config.yaml
n_layer: 13
d_model: 192
n_experts: 128
experts_per_token: 8
d_expert: 48
d_shared_expert: 0
activation: "geglu"
moe_layers: [0, 1, 2, 3, 4, 5, 6, 7, 8, 9, 10, 11, 12]
router_score: "softmax"
normalize_top_k: true
routed_scale: 1.0
balance_loss: 0.0025
balance_bias: true
router_z_loss: 0.001
n_groups: 8
groups_per_token: 3
init_std_router: 0.0162
lr_router: 0.000669
n_head: 6
n_kv_head: 6
head_dim: 32
vocab_size: 19607
norm: "rmsnorm"
norm_place: "peri"
norm_eps: 1e-05
positions: "rope"
rope_base: 10000.0
rope_fraction: 1.0
qk_norm: false
attn_scale: 0.177
tie_embeddings: true
parallel_block: false
extras: ["capped logits"]
init: "normal"
init_std_qkv: 0.0312
init_std_o: 0.00612
init_std_up: 0.0312
init_std_down: 0.00306
optimizer: "adamw"
lr: 0.00241
beta1: 0.95
beta2: 0.98
weight_decay: 0.09
lr_head: 0.0122
grad_clip: 1.0
warmup_steps: 511
schedule: "wsd"
decay_fraction: 0.385
decay_shape: "linear"
final_lr_fraction: 0.05
batch_tokens: 65536
seq_len: 1024
doc_mask: false
train_tokens: 258400000
steps: 3943
dataset: "wikipedia_en"
Below are experts of layer 9 (counted from 0) of a mixture-of-experts language model. Rows are named router (the router's row for the expert), gate (a neuron's input weights, with its number), up (a neuron's input weights, with its number) and show model dimensions 0-191. Each number is 128 + 24 x the weight over its row's rms, rounded and kept within 0 to 255. Numbers have three digits each.
After each expert's rows: a language model's description of what the expert responds to. This comes from a sample of Wikipedia text that the model never trained on.

# expert 42
router:152133085136151173151141093101100106095107148132137107135102116120100121146095149102103129100100113167118144110094119138093112099071151102187119131104123104090186105134127159124128151125123127116158090116115100101122154137164137095105173094115124157092098108135115087137194124102104116146106118133122110096142127112142106082115113115135096136096152134184165108145137138163137116105156149097152116158145163110148109146158117133118127136095164098147114139136143138162152157119120102105102119114111100164100150140137091161124101130107153140137105086114116115116113107155119113091
gate0:118144136121123168134106129118147113155148093122117138121168115107103117106143180074092115137142082124128126113113110176153142122139099088153072130122114120110110116145099086148135163120141129093124160129107126128142129118162133096137114166131140137094142055161111115088150120161094097109160104132141117092128119146115161128124116130102168135129156131161128132099156132114118161106136153160123135124119145143125156155156069157138117150110127135185151166097151130149126122083135144089130170133122100115110153111104144114127156218134118135121132130103151140098096120130128130182
up0:110139151129089128138112112108167109166140117125120153131149106136092129116163204093075115162155066130123119126125145161165131113139091130173095118130106125108124138130106096152148178148140141106121157142136139129141122098150158101161112158146121126105141079175100143104143112154104133084167117156123101080108136157121147091141123141104189148149153122164119144113120104124111148121113137154126145118120131159126175155157083152111140158114112132170135151132137132159128101082166145097162142143122120140124167139122149126138164179143122127122120119121153133092102117114121136166
Description: Space before table numbers. Standalone spaces before numbers in statistics tables and lists, such as the space before 0, 1844, or 13,101.

# expert 32
router:126121078121136152120146111122101099099128161117125100089126142084086118121123146123144115099101084175122159107129113138107113104063158075156120105132114113094142120151116148116104174131098124110142072133100116084118138133152096112114126126103124112121101120131107112148164159148115115132093114128139083119138124131132091086121120099169119163114180140190132090150156157184170142120154132139123100175140159109141130147159129154107105153098130103157127117116144140145157121118127113104104139099108080143122143141129124165121109140124170152154089106088105103124123110133110143115
gate2:092065134151121213080133154116113116146144155137099072075137113125156120119108135138096084112152098102138088154091117149103091133126102120127131156110161152115138107126122126127132136112100129103114087124109142133152104118097113131145098133141110124058130116158117111134146129118129094118121111125133128095105166139139076153131109120130106104163092104166144094114118138121121125148140118135138082181150125122177137111131137135137109110140124103118149120132117079140147134168131037116101151157102098101115113129151135139126128152155115137109139140093137126130131092117090143120
up2:104073137151097217107132128152111147150155165162125094104138119113130107112115119145130092103144096105135108155106125110116089128124108107101125139108187132136134124126129140156133161132096139142097084134133154127121101119081122132156113141133113115074149097154126139147127161125145094103130131143115099117095175125156090151141119116113106136166085120150145096070089155116128116161147111123125068153137125120155135120127152155111073104143119104125175128159145091129155126188140087137128143142122098093143126124106138149095120105144139135110153128104138116144123108121079136116
Description: Table separators, signs. Pipe separators, line-ending pipes and symbols like +, %, °, ′ inside sports results and stats tables, e.g. 5 | +4.

# expert 8
router:129128092117141119141136090075105129121128161119114111093131115095098119151082157103127123090100084150123159121095113139097115119096143092159105118102105106093161098166115156082143131127083143092127081149142100092152157149143121105110176110129133142104112115144113090136155139130115087146109112112130124112161109092149101084101120098156108149123159143159146114173146154147168152106141148099148117141141140116157110111143122137119112149101152082143105139134166131141152133135122099102096138105105087147119127136131111167106111128094128145158104081132079108113120109114101107072
gate1:126146108136105130140117134135117075152149082114090132128128163129120161162133103175122130085091136145112125084143121182144127127158177080128112135100125089125133056106139105163102154118158145158096110142127114103139123216117132107095129192135070178101121106127146130100136113134146095168060099115116132141121133117121128157128148112131087138112147129108141149118100122135118124115147137153122130123119127143152095101119121145149128147121154129121071134141126142141151142123097160105103140131128131092118184127140120126150147117141095157167136139136123150131111106126092136141
up1:137098148133154149126116124119128206099127178162158120100111105156116086106104147074132130154159094162127105178136126093124122127087092163158135099148184128153130168111128144115146130123123116135145154091126115156114120062122113184127122103108164055165149133131097138155137128121108145112186128115146152117152180124134105101135114131137155125147129134151121122105141143120142110135120120120146099132138145108119190127146141092110135144151081146135190137139137132144098093124110119148143104123133129145129073120126113129116111151110148121086124139107139098123126145104144126135
Description: Space before table numbers. Bare space tokens inside pipe- or semicolon-separated stats tables, just before a number or an empty cell, also after colons in infoboxes.

# expert 53
router:134111063092150147137148118116117103113132165103118110109113127094121121143094120107102152108094076146101162105116126150103127116110140104139128129117113111112173084138109135116149159105115122099154104167082129115138116157134139116117149109105121139094111108145097122131176093130129080171082137125174098096146108098107127105107154139120121156129172127174129136154126126167167142121125147109135096155157167094145116109156104145144128157114154118136105153110144110132121116101081099114119129126097101149104154162141138166093114176116133125136101076072115099094104105128106096117
gate18:137162124124173126093121155167104101137153147101177107139118121174172129112145123100149200115116091122108147121129118120099078112148132155144113086097169084127138179083115123115092116084105120131161124144119124152136128133107110163080112110110175137138119141113113131137157115109158163117121175121101092128151129162115153141147153158100093134117134121149102128130136096137151137181114154098138090163119147133127109113128098085141100147114130099131095123136123122129134175130121152168109171131105124137145136135155175147129153136103112113124148132143138171091108130129075146123
up18:169148132089091151121106118142143161179099171115136098117168127139130118149101111120058100157162110124160103150135141136164139129106115142137211142156101199146085073137122143097130124142127127073143137134130114102135109134127136121120129147121102183088139125121072119150078128157102152153119121112147124161122144140080111143124128112116138138122135148135133108107140137126166109113129125152098113113137118170123166126138127157105145109149138106151110083103080122153150153138144126144127088174160116137130128099140102115156113091123164151120117124153135117125117132104110093118
Description: Word-initial stems. First pieces of split words, often Latinate prefixes like res, inc, rem, comm, aff, ded, before endings like -ed, -ation.

# expert 62
router:162155104116131129156137116096116101104100144128115128113105118107132096142102145115145147114109092144127155116092111169102077086111149090158140099103112100121145092132097144106114144111103098116128101183113099096158140159137101108115149088103123137120115116154093094138174128153093108157099096094154084121163138113121112112092142117131093132098150148145170090159145136146139162097162146111140059163145131115162124116126144136089082137117137105164103123124148154132145120109093112089109134106091103133107139135129096161120107140110135156149112098110122121084139123162104135096
gate2:098112124148121166127202120151055095137148119130124121128142095149103095145120131136117115093161113130108131116110136138104139124136127116144143184164127111128123156129139139132130144142138092119152113141090164126170120122137133128159120136131140128110108125073162130178172142135168123138143154118079138138162098103097102158125150156123101160121178114141132172119114140150180100121122102157138132173108168092156117141127084155115150130101080105179114119152129094151115130094092127114136146164103141099121137158117154142104114175120121154148131140073138090113127117117133119109
up2:111108134155118121131177124167092100162156105133122131133118120122140101149126103134124093134194112125128116105156146141101168116152125137117139163183135121128120138113144123109125163147109131118132127158103165148126104090133142113137123137152141140115105125082172146202169112097160117149135124117090150140151102101088125167131152157144108127109144124133135152163126127143133119145106086159152115156102137082116106121129113146127141118101083094172132121113134124148107118128086147104180164171124138112032156146142167142110136142136124179148133155086127129127128130124159149125
Description: Determiners and quantity words. Articles, numerals and quantifiers opening noun phrases, e.g. a, several, three, most, all, first, remaining.

# expert 47
router:148133094112159153153146099114088120094107170103108127102121110126101104166125178086120158096105115124149160128090104132095120121114124114145112131139109133090141132121118152114113150102121116126167106150094107104168142145150124109109196113133135133094115109142102092146151151140107083141104089114156120094150116112109108097085115111154086144112130165147145135133167168158157132115144155094136111155174139122152122143157085136131112173104165112154104150106127140144160105121097099103097121131097115150110133106143105154114132154100138152130098069096135098114126096130101098090
gate1:128124143148117100092149138107132093144062112158138161094097102137138076087171130108160099115162113120126156157141124118125126127135101171140128126131097126110120131116115106116104148128110128138098129159087137155120113141127127068126157077140134117129165160136137139150158147154105106115121151109140146102123085098141143150156150127140152122141139203123140144135098141138146126115174127165154110147139115083107111148126168105136128164158109117148127153139137144124068133087142111096101163088173120141079133150136136134132129128066146156120106147124144087095115098121153115083
up1:125127132127145052113154102128111095118093107122144148069130106139168109102140113065146168123127121128144154127126128090101152105162097140124143138153086121118112142137108139110083106099113117127084140142073116134117076177157142110177144064117158097100133128111155125134133165155125126128135160170129112097112113103100144136151132166094154140148144128113134138156140150147115125128184110134112130135145141089135108124097119135152150106128152128122118136116160132072112125155140140132101159108112125134108133160110134132171138164099132128163105158099137100108127086097124127077
Description: List and field punctuation. Hyphen bullets, table pipes, colons after labels (Clade:, Mascot:), semicolons and commas separating items in lists and tables.

# expert 10
router:131117098113151162121154108102100115115112180088117134090122126083107093146108163108112130106117106156100119131093124145103124098126138106158109105128108085060119122121109129102136132102121110123146089163099108081195142143153129099090163111115112117099101126154111105146144165149085107156112103084154126117145096120107103119100137104162104138111137158145158096154141163183146154111150139108136097172136148142157117138130107144112109168090156103164109123121150137131132116086103090101108144116114105164119120149149118134122135140127143139149121103096119104122131089139091096102
gate1:126131103127122162129162096110161125117108123134136138130128113093137054140122144118092169121150109143136164130108117103133120127130106146110122106103132095110152132165116140152131109165133131133132112195125144146151144130136124131150108081125152135126151107146129114141088095183093138123135109122139123140170147076140118135155120137169183143147137164158128093118154127143160128098174101128129097149121165125130137140168082144095149137165104129120123114190096193120100139145117131100097157112102129137082116146142152133133094140136169175130107063115118114091109141122126114093
up1:159149122137136080147105139141112101131126114113120099105077107177100164109115142136144134091094137151094080101109141172143126114117145115156107135120112137130119101128128140095131148099104120111098144081136112108114146159136108145109149157095098157128115148141082147136163139123136133119101140130127110111070109177138140103102118125093080141102145126107144155179149111101104108128109147120159139113138133103138110116099150157153077083066168093154135132109153080125178134130138143142168126146135109129156135085089097127139132110124121072133117175136096129126140139163115114146
Description: Table pipes, semicolons. Pipe separators before numeric or percentage columns in election and statistics tables, and semicolons separating fields in inline lists.

# expert 16
router:130118082141145136126138074091118100110121163122128116137125111092111120152103157114127123083118113147123139094104122120118088098107131085130099098140100123089168107181103138117154135110122125093129086143115120124135140141151130120088164096070145114096082098158114089141140144147120137173105107122157123105157105116120102143099128102141106172099162132182152107155133148155163121122173148109120121154141141105142152160163116146108128146085143089175132134122148120152142121125115106122114133112122064163111141121150127174091103157123126109140088113108120104123122081137103135097
gate2:180127142145141165171133106127160133125138195122145093152125150092136108103112139151150118079117135173165103148140150103118087056132164128084111130143069147150164144116086095140140139101140148137118093133158110148159112138147154139113171100100157124107142140143124201132118177127102115141130127135136119109156158128132119112110136139148108128157118120169091128118105156091143148145187148105128132102071080117113112168099140113109136133093100105137121118139144104135132093117146126123132098131153134110154124075128123118120154108162136116144129123112149134124138123137118146109
up2:162129138154136201153128136123132134139145185115118122129150136103127124114127116145141149069122154120152130137138130122154061084151135164094121157130091166127177123132058103121136118121158107131120099116146141147151092119134108176128154118082129115148123137179139134115118150150116144124141144133105154101139148126142111135113140145181148106143125107160117148106139120123114110173199110116139141151124104133086109164131156124083133135106090116133141129110129100152113102109165153130123075144168124131117106062118153122174116118142145121125141120118123142093153171095152113130
Description: Cell-final tokens, headers. Last token of a table cell before a pipe, such as %, closing parentheses, name-ending word pieces, and headers like Votes, Goals, Nominated.

# expert 18
router:139120094118137139151133098112134097091129134091117101114105129086080111145129156087124122086091124165112132107084099156116098109105140120144090105119114126096175100164070148107147141103105104089140059121112129111165151151185114104108141111085128130102071135135085098155136135149113123143099121126153113113138104112088137110133126127139113161133157122166149088164153133161147150117135156125123112134150157106159130138176084124106135144112147110146111115120137127149147126093105118089118140136092092181107128152128125161092092140115120128138110104121126116094117138142102106118
gate2:152084141094157103131102152119136139130127117106130107117123181142180090121137154080149129130136119136151128144084119134118134176135144109138123146098142161086202155113094142117130175098148157168101086136151117131129132137123125121154144137110061136094123159101113153142132116124138121110141133103155108109108127170086153128139091172170136143157092119157141126171154155111087156133093096145153120150119101121131073111078146106098101138096099147102154109131121121146123130130111107168154132124128158112108130163119104102089122130124129118103105142163159116154141158115125121143
up2:149125134125121137082100159155128120126119146135118114141082082132114098136122120141102119105173108076126141110159142099133132137117115146146151116126116128145118128101142123112142165144066069121133205110112141161185083152171143088107102126108178134087086076173123130171137108128129122141123123136132104132113145115128166131126107111067127098088156137091127111121136084136095152118113165131121125115113125149128136120082122158162159138172131132176128138118131129085134162107134121125121120119152137112132111118143121136115150147178146142154171143136085150130119116156151139138
Description: Name-initial word pieces. First pieces of surnames or given names after a first name, such as Fr(ampton), St(ich), Pr(att), plus abbreviations Jr, Dr.

# expert 5
router:123132093129148140141148094111103116112098174098113110107115105113113117122089176115117155103106129142097125113103113153084108135117170125145112107124122089108165094114106159102167160097121111106132078180108092119172134150144126110109140102087130132091119113133118074138137148119096121161097098099149109132150126108114099115105114120147102115115173154162171117151140142154159134104158133120136100134149138092164149121171127141130125139094154130171101130104149143135179124124106114126131135114130072177142103113128088145123085155105157154148128074099116107129106106138126099103
gate2:148177129140139096127129142151137143164122114121168146144126131143124145135124166156178124107117128094128137158150127127138138093127118164187121081091129098153115112131157172105109117125114103154151183102165094099146134124127090133140124136103101108136156151174105181146123119132174082118156129125140130074105124152177096125159140136145141124131092123117098086126130152156140105142159134140172121127161103136133089112137109105110113124163125136093175168129146151114144072148138117135096113094085092148153139103137105110120127129152099104135142150190143119117139108112141133101
up2:120081120113128142152134122124153106120135117116135113119139127101143096108149102140088156132149129150119126110111139175100132132127145141064148180146096134099131151126088104118140154131119156101100070156101146146105113123129118132105108075168097156090084114104165061140143094133088180154118144120135126187151136099103152151137127108103128133130171125137168166116134120106135142103126142115114126140091163119127127145130151123175143132119141127176131060163120126113117182121120112106149144166169171135092116171114160114140145124103131155128101117113126141121118130138121123152
Description: Year final digits. Last digit of years after a 198/199/200/201 prefix in infobox careers, tables and dates, e.g. 2009, 1986; also score digits.